Experts of a small language model: 11 layers.
Below are experts of layer 8 (counted from 0) of a mixture-of-experts language model. Rows are named router (the router's row for the expert), gate (a neuron's input weights, with its number), up (a neuron's input weights, with its number), down (a neuron's output weights, with its number) and show model dimensions 0-223. Each number is 128 + 32 x the weight over its row's rms, rounded and kept within 0 to 255. Numbers have three digits each.
After each expert's rows: "comes after" lists some tokens at least twice as common just before its tokens as in all text. This comes from a sample of Wikipedia text that the model never trained on. Tokens count by the router's weight.

# expert 97
router:183080135082179070082147088147101135114117106146123139155088145074147128133111056138145158103065116050148122158159155139127191121154084158150179152093176112125108146117124110136118073120103164138103097139080148128157189191152055104090133112066122126120087143104149115180123100162116203141121131156163125152229139123104125128146160155158150148139158109113141129169170112113166151185118137149162109135146044148090115135114164106152133146103154116162121162118094093054142071124083086139111103163128134095067154109125092098169070121122128140093166098153094108165117099117121148103104115100180136163099093132147114150071163147165133095071189150172136062071138141126085124114131
gate0:123144070116061150117115117117106058075109089133156128160100206114137134075095185128130108132135059172135123171135126145131162065071117137172110106170164124141069124103154141182128147094084153109126127114127128128114042124172154078084107168091152142134153140118115130116115174090096182094154070156152109152140165172143085149126151158137126146156119111130168070141101163150113121081134119157082157088127186120114114136075169135148071218105148158104105087135187114212146126118082111145126153158047175108129122133108157191113145112120132111102121166146132090127177124138122152155043175146081122079144127101144135164095118118091102114131105081127154102104113121099204107112090
up0:102090093128131136164109156142162147161150182182138170131118110159130112188155115126110177078126168126124126133112069077134088135122110087090095157129120154111114116122173142092118102192226166126173152154113104160129214127115089138142184133176112117151100156048142128157155121170119090076106142094147095145107068084087172123122096081110101157100126149115132161150128130064158217134151168129135235137104143134110139089104060082116151099141109146161160138197095103083085141143109149112103160128152080108142141137127118149084145113114132126129123130130084130120118138125112107144177081095156090156097087234096145155119131130163176139088123140110107172136197146144108091174136
down0:132137134137094216127193144180160129173123204139150076118167172144111082101057115115015149139151106150073098141182127144119176153127175123155131123178093133206141110159142188153181103133135179152112130145135134136110088146140111120130139087180113141148159129107105123095191136103133137155144200082156140190154112140115050156151106110111089112164227122126155079140133100115146131131125116146159159069152133127148138142122153147098172165202146121132126106146093193187118133124117112115122118129109150157099145165157152151116159105144124092105127099136158137118129127103105150150136109095114186153104124149138136089092082090089080127103161136101163219114086152133080188137102
comes after: " the", "-", " \"", " of", " a", " and"

# expert 98
router:196134137059150150122108114171115178084176150146146152128118144096190106046111073115148135058089076084158137114141165144169147094126154113140154100127159142120118163094115171146133123125050146182130108172097118174145185153117095067101093141068107100139073156125158111139123073193121211184110131121142136137158132117109116153154163136162096145136132125091130155167125113079157153168135098080121117123161069107125116169118186122135168127135139104142135151115100081083132060092120086146108087199090134105067136134138129156155073114065114107119161138121110149164167120104128106100095124092163157161143127163124095169096120126127138111059182121122154094078097163065078110112071
gate0:089107092157148127107145146169161182186035013108128126130136127187130111099130073115095092092139160116135119106125160157084094140126152147103128163131101092110128085157055152109135142153154164111121121160149099137207143154075081123158128064125084132136106105150157136085107137123142117166169097141080149034120131107111152141047139146145159106123128064111106114144135133059137102102174113148189151097132142125179131157210137131112091151083129108105114203146080140120146139139141119118117161065118126111088138078122069137133105166150102136143149125159148132152122115123120115148212138127113155145166150093071216114138131135159142116087100136176176138135154084079128124086156
up0:150103140140125078115136126180161153039195123131121106163101143126123168129122153130099125095150162103134205165159057147109169123100109112112138138187123068069142128139136113115136139206096097166175112150076189142089131130170118128086083123129095117170093104116135062157153118149103082085098147046137142114115116106101131108130086158099135126119091160103163089047102145173133102136116132110097113101120161179121117176119134128098113157137097170105107104160182083107127157156136126115079139145129085149040156125121094101143095176160160128098140068094094091149193121143114155144118213154054068124062145145100094157165128093081116143099117141126121190132094151138145093126145
down0:131141182137118087121120096134178148167040104122136157125147136105106104185198147174086118166106136136112099123137106142105097094076093159118118116144098191132074178062088164166098105122142108112140184097140084155127109142137069107154130092115093128107142125115091112121107147131134107113045117146136130122148107134115151155106162088113137150114114126112068121133113110067153099079131129132153126206169150129137149107159126095062119129068099118098192197079174107143137165121099136150139122098113161131171093047175115114106142140128084152085126241084117091133099115093165061136117169066106133105140062049150096122143127138140133121178102128176191075144142111148147144111128
comes after: "\n", "\n ", "amily", "pe", " Kingdom", "der"

# expert 61
router:163120134140137132126157067156109134117144128129148108156098156079193120134112108101154183154090110111153081113164150143120180131149125188168147132129182147086089176095149144102134075166080160115184092144123074169162180126127107089108099153080101163118069116168092102157182128201122154165184148161135131124185173147119163161151178150137138095132181122130137121153142090100188137193102107105139110108146085108123139158145153112113166103170115085176122199111124105097094147128086050093104127156129135106089114099152154120172104148043093127088153122156050121122172090101093088138091143081147150164098112119185113150123181162120097137122199141128129095133106138066099131070090
gate0:098132216064135136162131123147152164137122124136064112238109104098129069159118116143141074123115197084082134127132119188133132152103132121068159114145102119168174155107126136169097100179133079154115138128087189102128135139146150103128157127099097143150132123134138192166106072107112140120134150146142123141160128073108144117087141131123127110115120180094156139083076139034192139113136107184190078102110117118129118151189166059156100123111084079147100150145124106081214153087123130089114117110121168126127200108104117112099060136122124130127189087121121148156154116121102163141111059090116152105149135101115154109092148091140121162128124093122076088161155156053167085120122
up0:108104073149124121070139072155148101102125094078147129034150145151089194075145123151120181107121097182170130166121143092106092108165112136187079106080128179088113100125093142105145141045137160128109111129130094121148113112130099159143086125132133114102141148115143109064117162164163146119104066124110151125070123155162138122164145138152153141124148065172069081167166126207107157104132132084092133173170134142124137099051109190124145141162178157092127108104105144117083108143161126153148121161092125088097108156141153115096158131168126177085104169156184133130116092146138110146159171169172105165160088180152079154184092118154110107156136186128191136070114132188108176108092
down0:126139119133086144179119088132150149167116097097128181111130135101141116082114145172154141140140114147077138087099155096133140146096170142125098128116134094091144123139142113124119084141139106108104131096086151132111112156212108176118198125162130156192128129125206109175106143173168110129130105094161104137092131102178123110114098129108110116114104087144163145129167149095138153051058064141137093130155102159086174157161199101107118113173106135158146139158181174056162169134094165148021146065125225106162090099117112082135110120148104150135131133216104147124185080146134158172117068101125146114101167088139093096123145153054125161129084149144141114159138139094076100167147
comes after: "\n", "|---|---", "|---|---|---|---", "ased", " was", "1"

# expert 59
router:185127162104129148141146096193122174080149137144166160178083119137186090143169083139110172078102086141129140109139163166134158129159133128149152123123148116126123175079122112126121076162133165125144062156152086189188159096123104105107133180087105104118060140111133087133108111188135142168152119168161115134139117168086094142131125113117105079146174119168149092144144107110182141193127087152094107093152095128169163152143163119077170140140107116152140193111103080088165106082039085108119129171130129113082075109154144150168064148068113185104165086140115151154145076109103133145051105108162152151073072138160147161043126147120133123083135166147094109129102157091119116088099
gate0:116161134164162127085155157163099126112117130137135071057074108102151136166086180126114145082093121127102173083110141130172132111103173137114122128132137118131142095161135145198141112208064094116078142105111130101161149111106068097118124102116113087115073081144158098200106043175178151126157126112174074118166142164173061131168146118081092146119082103161193112107150067133170111141108162150115108123143147148063139114092116143131171124147144105148106137107124066132128118175127091130130097121157068103137053131175190127112111134103143171154161182151114183090170202070114140176105122141137151119173151087183099115109151149108130165084145146082093155127147134107092097163138
up0:114104116181146152136153140143155099139120106099160157205095099157165197145177166081136056119076100109192137117111156117110125166104098113089115173142152071128186162151127163114153111157142169125124094150071132101066169123157160122183123110073069097072097172125161099175111148156099151178170125147158133068167148119110151135143158116176130181145166120178167084117174126109130137168120172141162086194103211130149129146073148121128110082156094122079105174086151158086095095117165129112138098113108070128138107116116102186193084183115121169104130147143118123144159075162150107139090117174148147118093155136164171165171115189145125122106154117158122130128149145124095143069149
down0:155080111122122079142100117109207124168130094110173115170102141126161157111109136115174109088139150162100052139100121089116086142104112078112111145154138172120157154151172159132136121206167201100103120136114116156096137101148077071131169091070152197084097120143141090077148152110142062174146111117178104107182137131161145143169127064184163153126119135132136125119145095107173173094127134126125130111052109133137169164074136104107133134114070173202124173107190134140120119145096102115132153111111143168092119185119151138211120113070136164115111114148149114158192145165078149164129159114119150170119155068178160167162166112167148128154134128173125070072113095178121148121162
comes after: "\n", " Bl", " mar", " A", " Wh", " Gr"

# expert 96
router:170129135101116127150142051171147158103107107125145134165127147081183122128147072125162119127059154122170069118140134163142184119110095166132130160109125130110161196091146144123162103185087181112103119132116117143122174148146079061120139174109097153130060112132161082147166145178137169161144110142179129155129135165068133152103075110138119085149176144126114092141160078087192093166180137093140118107162111102130110143119157097107165134150123081170147120100128064081150088138053110116113124154082114134098131157155123153153096150125123210100188187177097148163151064092087146105118107114180147175081073152181148118080134143137124161090131162114094095111141144086070098091074
gate0:120163121129130099095154186099135150118143131121149157190095112148119193159094117154156144075086064199092081125184183100143120084124076108155074185144171163119115115154126071109162130096123095140137102111084145195089127124142173101145170160104179089139130094132119196161148113140095172153122164179154149139115114153128153209152096142121161137133144070159096147153146110096110132106163112180078146103122101129102168065137080090104163061135158077146080141140100157137173085105139124042154085134125084119135111135153112110100082111135147134128074125121128075096130184216102102121144070111148113154161129056111134114098167180145100151126136096120141126121087145112180101133149
up0:148090147081125118132137121168125102180145133115087162145105111076156070082143167110131113148175194158111165117200147136170126147136135124099107091104104118104111171112141140166147145124141117080140131121099073217131152048168139176126112115053092162079117125095169082080127117089128117147129136165111182133154154113134081057118126133163101154115151138144136144090124112137157197181107059099166146074160165148114177088105159135149143107080085090091110105141081101108160118136123149172111120133127148138095124130069128132146155095125073142119098127185091059087058115125105043129149136157126146131128054170137173126045114110092122057146122102109069149152104116113116130146111
down0:153053048093140123098129110131131117190109096159201159158122111106149129148131186154107168175071104163120126132133133159140121106124123083120175051135092124139108113115147091158191112225122142124132135155151111166126194116121135077139111169136162118114137118120167122062124108139136127165145144155155140153097088139128142100148203079131147133088097136115185120124136126093042158136113131146113101140097146198152137128084112137057134083119102091205113114111101096106141095133109113138093117121142105148119124078096139084169162128132084110174147130143149038137138150109144079107149103073188128123114142069104176167139137130072131079153144173159067042154128132132095131081094
comes after: " f", " F", " res", "f", " bl", " s"

# expert 17
router:123122146117143134183151078195094134097104109131150158162126124065207143099083131126148156142076137127159154080180138164125166098139110184124131168065187184083091166067138142097140091125094169151150071166095102141109212173129116086110112152100097097125116145119123132123143116169149161153104140125130139132148125151075141113109145144133072085079156120135181122177157117102134154138133113131114091115183123134132129197092198098143139102136151095141130165094128119078090129072070055107170123161124101113105097184136188124172084160088176148061149088149109104176134121098057091152094078062136132138122081145183170135120119139101128143116156111148101135140108126069105097084107
gate0:084105191172098136155092138126138106130137074082124100140175046101035106145118131111157121160106083126088148126125120129175118127150120131130128134156122058114123115067115109106159079136128170095098122119123131133075099102167180110114148139123095124131176145102141144102165084137107144157131154123143120160119125167102114120099136170129134074100110126111138165165103144111214091144136132135122070133087080079118082031112090172108120109145141118183121155118124099152160128103070137157147135174135127123141148139163097101146150141124149189142145115000117055183121151096157129183154139071192109157085120114103080134125146122108066179121133096141177103067162091159067111142158
up0:117104177099101155097082175073098169187125092151105119107166084167050111126152130059130113128081109140056100106082117124146086115141122116104126145159141164169134125170102078129133049133185191102098131103070131142105116100134094142113118144179148147175146085103112180137151149147130193136155128084136104074088094145128122101113072126159113105120074176141083147124071095166132178073134120152139133121113139154112171063174090102105188199125123146075160120137067125076102179101088162168111203150156127092153175125187153146189167156115115156160109126124090081122123137126170133106172153109151124166136163130121166139134153139166148092114125110104170133073151118124096132159147
down0:061127158102116135114160163175185149083125134083137036101136090091181141180129115134137147077156114141092160192086179102096115165157114124147135152091163113154140140125178150139123176067175086122147092091038152145148095113170114102135119143139099119149112071135152104124148111092169090123179184102083173158134101152134169134138127161107151142142138119174136105145117161147140113124110161164109091127082076086145096091135125099183115114054101178127134162076102111072138138129078098120170141172157111145169143124136136076091131141179143150201223120084086159163126071095147129133140206130143097140145127173124133146116111110125146082142118106110154192095133135175145099177162
comes after: " p", " P", " T", " t", " w", " H"

# expert 21
router:171083096098149105147174056172123133068107114096162128157120134094178099103119124144151142118098101098140132096194144188162176134155138196167132124112162115087089171097117135161144085138091114122125061127117118156176137126133080095131114230096096156099073152121159140131149131166136139146097138141178144159156162131096123119134172162136093087146190139119131106157115114075177167150144125110139103124196087107131115146168142110077155159125152102150089159084117075087166146101059075120074121168119134122070118095135164138145055098085098155062152091177110168161141099068105121081127109070148172148119137124145128164092178157114108147086175135112126103122144136088088124077073
gate0:115173137085164132199089059160127158125164133110087121134132082098104159175114146146205109142090179154083123132181105112091144136099109077109155074107130159156091115107163175074138160162121104093121122167109129143106123108133112161177127071129130181129130147155130071154076155128162111154142179107184156152169130124127130103161113124084115177131074139124104134165164112144107116130128129136087129127091037154134079141094140108136140157092096139148145148147108182089196129142145084085096181137072106119145116121171056154167088089150174194083105123108121124127092121126091103158109086095097121121073151091150142156154082048137057186151158196128132136096138138154090129146191
up0:105076106113099110127116078154173149161220095101177160104116115117073189148151134142132087100088166173101067090163130089120110165094131062068140142078117077136095113228157146159114160073097124138139129135115146210168128125058130147107127156131101167122107104153172118129122121151176169140088167201105130175137061137106132102166139100132172114110151171080099160164074107054137129165145175114093097109130120144144126102105133157110148097174137110111159119182104116167096138130151134108158158153154127183158147137113160174147137126119177146082115142101110108046084106152119076113144116119078173126094165142158124143111103116091132080148149136144160181148182100154097161109110
down0:135131085140145110129156160195159157173152108064107125093139136116101185125105123120127129167071159101180120115135094095131165144146108147135109139132099095150148110145112176095093151116089157073124119098175130117094130112166112160082172152115143122162129100096136163090069131131148103136138144196083078127099097141094101134105171179102109082094137244062145116152112151149065173096091088147154141049113233123156094130095042148150152125119142109117160144156112140179150061139184099125097102130220120104103152156114107121107162152154077151162150126171158138133137138141126133152139121121093129106159143130159114123111097143125108138149136224153216155123137139107123068118145
comes after: "ed", "ated", "ing", "s", " was", " us"

# expert 93
router:158094143061140098149146114176121151072134151113151145162064126106116128123127143108172151062081148103119121141148144159166159152134121145147163118117190119108072168077112131149154092157166108142119068148141088135167201164139118108098152152079133127118084185120126096141176113171128171136158149167130147129175162139085114135125164121126143093108209135145101126140126073107150164134180133120135145113176096104116083200142117082112157127135109105141112161102119063100181064092043048116170110175083169135081072126150087093132071137096123166079169109167101150179163074101055161095126088085164170132140132127126142101099136151121138148101201152110107107131088142131121110108087
gate0:146127132144180151227114057152146144185163113097048143100145106172159119108083111151191088133096121116152149102083142147115126109065099097132153154147095143105133142086075126093117121163111097091131105112108172103159165167133075101088121179149065122125138134091180106183050125098109143110072104147152153153166109143173133145137174126096114118171148141114143086116146145145207124144136076160120110143132128157147141120089111100117145123152134116136162123084136145103129133127058144130113103135162120107151102127143186137180113115132099095132187079120119107104105099195181140142109157108173067161152053113109106169092104096107081195136058191190088105099139124086170086122095
up0:136114169116148136204104080164139138123080157095000109061153075168124092125134101120151115136146147105130144091060097184121111131078090106099141127166119143144118148100086141112080144175129068110120098110120169126059150188117135110087179112155067162146131151133166173129091109111149104150075099172111131126132150169201079081128170132122141136137098156125183042116137150147169118134115112146135139163109140178152113127104088108102146140105140124084149119087125080134087136112082126140138160102125138133175074096149171127128101141165090103154160091123096123099104107153118162137117088147192086139138087129098155128095156139146120184165066175144103137053123148088174144153100
down0:166115084174169161115173142177129182173154150119138132095139166115088111198098150128159141084046158108128132097079082129107129130096049122113130113158087160149139111120136114204160134114137103125126106163147129106106131112151156149131158112163138143183149114126106121083082046127106060140093162123076100137108104078138118108128171131101123168185115179176112111177084182127134078176168132152112118137080093166095103143132114129150124077167128117123134097141154111080069124101185209112119123115099095117163141120131098141133102121184125170092102156101165104053099127101117163129094176196164147088154089142154160079099112166113088093179066148145097155172089106133192117124127
comes after: "\n", " \"", "-", " (", " D", " bel"

# expert 69
router:172112128083152153122207086142135132126122132087101162151101151123182081092126092139176139081091124093155110088151192164182190142157095185158149106099180123143109163116174113106098092165137149079153098153084125184130189144112062111170148178096058104107116122129128088164164100188157155102154095119161199113181134143097143145112138183091137089144148140089143131169141108133190153172155119120101114122174082141107124172145187081154151177146132092137134155087108083070154074091106095122136114169134068106098113119176149146204131100099132156091151073165122148189148141092098124142117140142129134120108115079175159148126154125142145132088174116137136097087124167087086139115086
gate0:158156118131141159121139141105124118097162105115119139178128197137220150171130094098105159117113132185130078162137137108118202072166132132139143182091141145112119080118197164148113067105134146154125125130119100098143154122152101096118112116103164122057125121102153180144133089079134121060151144082139147186108086109178185177127089133134141174109114130121130085116127132167136154062089112194150161153170089074113075092187124144120081115192058197101137100063172116093165110044113162117204162137150121116123094084139106140097192112131138125113133092096146143101133105118119109103185095129093162099101142139113143137129106114124139106156160131129175170103132167107200159098121
up0:092057079104165169153086138151153183106182163139129117122126169184163141087107130111146156119120173167150099093098125088156195143170080116090162154148072121099148131118138093177094063161088150087104195144132157122152156131162130092148082088122135140095123108152098112086109079092118057091190097106130156148083142048129180160094154077128110129107168122084166126121180176121169118065108161129169149104134151141103115101179135152144148142109093120081166133127132126047125161094113124106093135180152100091115103079146122143131179188136086162128090107094118143090096140153075132106091109117110155117166158126104139170129093106185175143140104128115131137146160231116125152106104
down0:077106073136109122121131125176160161133154095144180094146175180108109133173156110147135143120115166135116131134176148134126101111095081156097123177056118117121177135088130124148156108134104128167120117154124146119097132122171135126083098175199124105076189107146117117036110126089126077092098148098164109107079135144090164116126143165128093121145135109093125079086183174150136009162112078166065204170104128179110161123118104157139095066128088156154123199171077075105108170108142161088157185151095127110066091154159099095065138129068207110159110135119134099161143121167113105132156143130126074154110119116127125118114129111115146153110136125120133163138109051131098148109134
comes after: " B", " b", "b", " Be", "ant", "B"

# expert 15
router:178123165106136130134127084163092142083147133156132141145101139059187113096126075139155148065094105114128151110144197169187176071131133176168144122121180141117105190079109164125164066182108139186144080131092109139175192115105057111112105182077094101112092127132163139149152117208120169160158131190108137125192138140088145141147145134150122079138129122132143122183118080095189122171144096112150107137181085111118109166130153124121194141118157121154104161160127098082147117086106122123106086182141143147106136131124164124157119157124126127076169102117106188164134066117073124119076106089144135118096136158144142138074154136131137139074161151183133111050127135109095106049106
gate0:145068145133188150139125120096097153197141140114080173103146170073145149125154135161108078124157178139117155219146140146163129129198077105116123101112131143070174172139124104112136116116124160176107165099105129132147134119153127082105101223107094115117111195116173165089143120178181146146135128083143137162129151134157120143119125129118127170148196132104144132079121122169088172105201136124127119115103136181090110169153091092092142117168161122142070149083102150140087043121131102123168139158139138091102179119131123135119169160090121141122134174128163164160114157146092123174201133084127177147089085147087130192107198094130039122115116113114060153169118120161131127179127
up0:151141167097092143120185143137211091041101141112131151146113100178165110117131147113106168123133079113198122092130137129136151128141116170085148179189102115141069092117144160094184132089136108111116149144138160196115104115128091147091130115124171078119128143149108121105125126107060143092164151151157097126134162138125124089145186175119180119113133123097138114125144207111170099183150112100162159169165165106136138138150087145131079141160088135113120062149228112121144113119106111105143111064117160149092096182163111133157077130178114111111154127123123094089172133114136114114201157194139153082132156149146105093213063155122136104111068115090136112092071100053094099113137
down0:143124112106137142051147159189086181130100194082115094149113139132118150166127154195093102161144150158121109136109141108147082075121172154122095122121155138100116122142088203168144122110155096141190135103070106151095182144104092111151131142189053153121091141109138057160100122115129185130144126118118159156106137100115122113132092088111084152099151196145171157117137126084164076073124114141138115167148152075078110182154128111165166109116091154111081149122115135137109125106115160124146119112137073153139149145193122146133112170126112120023097112171136185123122134111112063153103100149212132067168184111160106148117137106109114044177121146114144130144124080196158184147149
comes after: "|", "\n", " Time", " W", "ver", " Total"

# expert 55
router:171097141110137144114140082092088167094147152102166156162092140117161135085102129150160121111080122102154113171153136164165171150152096124160125093139159146115070170119162113122135082139116155104141116156095110133131192164109071090103129186114097144107074140119154093171178131168139179190124091144176150133174091133098102123162181181199127115071138163101163113166152124127146151131179111191133136161152056092121095145082167089117155133127091126125148189099145108084149101067080102093121117117094115111096160107140113132145053130092142149057194123157113125197172072092078150108126080104165125192126087137157117116098106199154103125100188154160128105110153134115087071120101
gate0:114096073094255095164140131102118107135178108117137091105108121148157143135090161158123102118121165108161161168100161115091123105114094150138142118117132165164163135162133150074042118145102172088138140154125088067085143119095146122135104130133116120134117113091125143136120115089092136173120138144138146056100166137111152111167081175116166067113111108182145168119140133096117180112114142124155103119176117117129155078109141144160114071123093145106132174139152154189140096165123136131146164152115085134136189074103143110108118108120132150086119074112130157118077065086129094111183180152148140105078078230101147138046179080105104168072122185117080123095145139132079109089175
up0:106166157121116169125121134136172067112135151138114100142175130119128056109087140095133099111077079124133143137121126109111113118132126152102097140142129161136146133127106060127156120093089114064088096123116140165140131105089112136104122089211054123148134119157075140137047088113147152130144090104099137123144158173126114111157166143127104094125112099139097138125148100160142120057079105156161159151105095121099194056132107192224127162133140037157162073141120134152145136122136141122129134121077146177125146145150127113125100127165169182143108131143124193115093034164126078083103107106090130162171151091142176146153150077119146118100163214162104146107040167140153135067170
down0:166105120112130125155092083140156160132171097129172148083130055160151104125149147172118199114117124116113161148101106109115134083139136151105116143146074131185134103130114097118131143134112154151110096202112153119132117129119088167086150159100121160158130145109143176176047148138049125096146130127087129092159103085140188119178145131061131153123067185125078156170135067153094133080111124140079133114111128113153092088066116088154101083186175158118142185173170103068128098085083131093185118041122144116108146064159111082084122142095085162145172106153135130091152123103095097107138104112114092137115139090130107104155045091108118190149101132111189084154169097149147110111100
comes after: "A", "S", "E", "O", "C", "R"

# expert 46
router:131076132118137088149143083161113158096129170136159168171095110082160134101132105123180141094075086124165116109143142142176156144161143182167173123133139126103099176073146125135156086151118166103141115141105101175192170175100070094067073156071124153129096116097108094175120093161150163182185139168193137132193111150092147088126104144117094089120135121106134101158157111100159154154196107127121091135169057128141074179115137102101160108142162080129128162113105081089139115100076090069091125146120165117073165112103149125163098158086104166111174084186123146160150085108079103087120124100167170159156103110179157153075134165130114111090142139155104077122116126072098103087080
gate0:145124090118154127116117093131122109055147155153107208096196111094147099155155090128129101147119110148061124158073148176176121065135118183126124081107175110121140130098153160114104158140085123142062127157102149123102134087183186070149119128123126122143123133122072181177095197159204117111111132152154155126134105172110145138199162098132106108120142095111131100128180096127107162120154100199131108076142069117084093178200120123097153130071120164098127158113142151089074138150127169122065146112149116105163129135152156216101076108160114182093098113104162130129160206133115113098098116134138111126109140103065130138165191140137119119159140149095180139147154206131119112162154
up0:148118104120136170127119117119069060093161131152096201112170169122104130137175112066092120090131098172088147121055135155203085104161115142121092120108130118135145151121150115158151112118082087150117128160050149155129129132131121065117095113136092063133111093106148131115108190178192117105124126124120126116163122147075127113179151161196100131044140071138116157099137084127105162120116090149138125076150030104100053148130118128106187132133113182102110176119109160195124108144112166136073108131169147119101147158118174181101092144126088191122142115058173168068162100123095131106114150094103092100150134093100149125156120100151134075159136135161096122176120188134095127117132
down0:121097077162094116092083150121095137131098162166132059164098122162097125132162154165167133058103134134152101121125194094146083118163179123153171158095153195141132082084143094103115123170122096152111070129168105109170108130125140127083115153069199088150123168159162139096154144120117108107132110036119145124150078194114105151180157126140182175102159124142118119133119134183145138094139142152182134169121111176123086162122124141150087183072191153101155110154141120144122084138149170149077077148093092168144176094148169123085145136078118075114115147179141180171112114119175157109180151146170118130129093152136110160127146168063125101170116115146106132184132055167094149067112
comes after: " is", " as", " of", " with", " in", " was"

# expert 42
router:141112134149148081194139063181089158071133156134130145183090115113149106103131080119171155102101084080134147124154168156174144108128096169170130114124122137139096184066141127147115093141099179133128104114087100153159195136147085087116091155065123102087084148111138099127149130178117158119139099189157134164186128155097140135165161166130130100139190123120101127165148101100145160188162113115124133163178071145132148134134161091112167201121149143145113133120101115091159078099096071097090106150093109121053134149137147093175060162096107155083157098146108143182117075083123136128119116073157175158146091137152153179103158157166083122106177177170122074085139114092071134070094
gate0:103135118109089118125133066174125206114095169145113154179086127139143113144143205047100098106113113110071102131110177094034127137159090140100087130123130127126096099076089131186089094165105130151096147137142066116091155067137165118125142123076129123068116137108111120144209115099138173092105081142074136119105128145102142150130187133161095084176142131065130122157098148111103148153145097059142102143130153112082133097134143141088165095145138102173144075107154056014123113198111194129109143121126150094102096151071121148150119167151130154112076106102120116179135201115111141091131125171127135149093106142086111105104149110136151099125119113131107140095159128053129134143121
up0:132158146154112119151170052163150147157025213152031201152119194109108137127114173073092130086109167126113162111102153105091147122091140170120142060144112175129116124096062171089118080126130128148162121119118085143130127076108109159096200137081112139078090109101142090153139120128154119108125100143041120095130125170143127130158209104131117111131074133142132144148094190108102136163126166134159095122117123153128108101123125120138139119127241119129087123177160107168143141182138229152136092108106126134090158119102170130153106145096163130176139164103152132098104100129167173173090116103095112129130107104107143130131178106140141124100124140096146106103115076157126168093144
down0:094143109151091063097138142138148138118155137097124155128103126173112141126102121095103139067133150161180079111175162168081072148084142154141146082126119157155104161158165152177118124139117128149160118135112074135170111182081100158179127145097165106099150119146141083188186174135148114071102143117152151136139102199134142086108120151143141091114094099080172155079099076138057108132164091158055093074136153122120139080102128129171145085112155047099099124125056146111163123133187138099164143095133122151112147085096116103088090154138129154156106131154117147106121135194189087135132121139079079187136209094118084142110130116134097175111159202126075135149086058105163118161135
comes after: ",", " 199", " in", "°", " 18", " 198"

# expert 10
router:158085108090137080150125070204162149114127148118110133195126134051144116128145116091163133095088153102128146128138171106152133156141107147113124133127101099101097165119130145142117054155142169125134096151104099157184162160131083100084125181089143158091065157128087104153148085180174151178139132157178198123190133119079125094143147130126128129147166127139144090186144110132170175207158108138130076130133075088132129150139115139095162108138160060150106166112111091096193063081077091098068117192125135158063149145114118104182104109090113197093168124161102134185159081099090139088104117115162193127133127128126103146086149147161135127092175107146122113111117146107090090108082
gate0:117115073159128127081173201135074095132133115096203135141094181084090136126138135101110160126109104223154187084131170126146116078144121097122144189110123148143131103129099135137135142116155142113171117159084124166104140098136142129108115120111110145157131131131095088149157087100129119079129115125171130177112058130116134052146137152107152087177084124175116129167109144119142093122073190131174140140112146099128111110156163140092090084098127119094127145116178118138161091210067221096101103141162132130181139166135103175104129127068169194047143131166143117117101132083161160160111137100107108112108161129114172167186147186181118139113088192179164123117074125098081104130132
up0:118183111139090107087138146179112098102146105117155129144079162090098160149119142088126148101132105245136211048121135088134104065124139121071111187141103145122126137133134093127135137134143129123128051130053170167151118140124082150156138104136074133125111126178112142161122092158154102124133184137136135179136126148107070089144103129113164052142055125167101170118113112205074092141127147120169167167099137110121162095158140139053132094141147101165145130150118117180168099177086190121103103105196140146147161137109116173136140120100153146082152111120128158085159117099136117153121116137091115130132177136139159158095179161138132179133121218133188136095077072125095148105148
down0:119162154163107159120144142250101139122108150148141083116196131174052114105103170099160139112162196136185127133145114150208067103143099192140136142121115166146133114123111102110086074115143121138078110155124137107130138135130121123117146103171106129107136144117103128120073173110192079128152127158123128126103136089161150150118065174136124127163174088088106103134186073104141175124116079175102104126138172082129112148137171133174066118161168093145136112140155149134140043059103121069082178119084094175126137149086141079043162103114106104166114136159121091126142097123106097077180130132168106137133122180057104142081146134127172138151100109141097160130128114185146120148143
comes after: " |", ";", " y", ":", " Y", " s"

# expert 70
router:194090142105137141125132068158125147100148146133115142164102145081177115099143081125163200080095113100169135084164206168157187123150150167130167076117148129108107162099120121123105090138099172120139126150115106158151166155127088117088100178095137148099077139104126103163177110133113151173159096180178151125183144131098120118169183163123115102152183109107099122168145071062171175160144103131115137150167059092143129172110188078123170152156164068144130167095106091082143123104107116128134131182108067126101111121136148154131101174101118161124151082159104153147127077098124156084069102063191157117065115145157147165081151110181125160105183154137128107127124136127099109063081
gate0:168079112090138118120153118131099151114115100161100143122154134077094155037119130098147120002093151092163133112120117131102119147141124142097126113115138148120115126116121142102190091117206116131163140155031145083063142123099086120124111164131145169171094137123142121182142141145127153086113154095143159116124111152143133050130123156138086118109138093135109121102151099171104094123096124125144134124161136125140088171160150170134130079112109130180075197134189118056096044081087156108144104135123106137166071146145162126123105154174154176060129130124171172109092044119128105135115110136050135132127081173135143127108077108161156114104105145178154175086185181081139159110145
up0:152086173184099119147103178105123120137099192123117154141159104179135121114095060148156103130143118144118096077153170203175139055080124124154206151115092138122162140125132156108042143173127136089124139119160170187176164160119136089144119122109165088140135101129136156084112140159126127164119073143142134124131168117087133151113121130150152186130161121080128131035082090138206168119118148098163131141177196127130115095120107082096179147147064166118129107149052149137135172151129117147093149121123124133105147108120134125149150121161095078169117156091088080127164180119109127111161099114180165134152141069070164114114151112107127154164133114078072124196116058205120125131129
down0:138130125101082121098141088148141087131106148109117114190198139111105179132111170094096077138142058128127118174145096114125116130128113157093175165090121126113122145107190147131080104121157151079127072084102183173099094101128142176092113099129233128118133125122094090122132125073166104174148088103148101139104185138085040098110126120138098136129116045150160088153158074146105151066082113107106138113149096178202133086131109088095143114170112173104144097113089116129120129120134103155152084168136095146111122051204127100137169150129166107145125077108153152111136143105121151156106118165127159167040127103127106151130158086107207109131164169165079137085160168158153139133130
comes after: " ", ")", "\"", "F", " Party", " 1"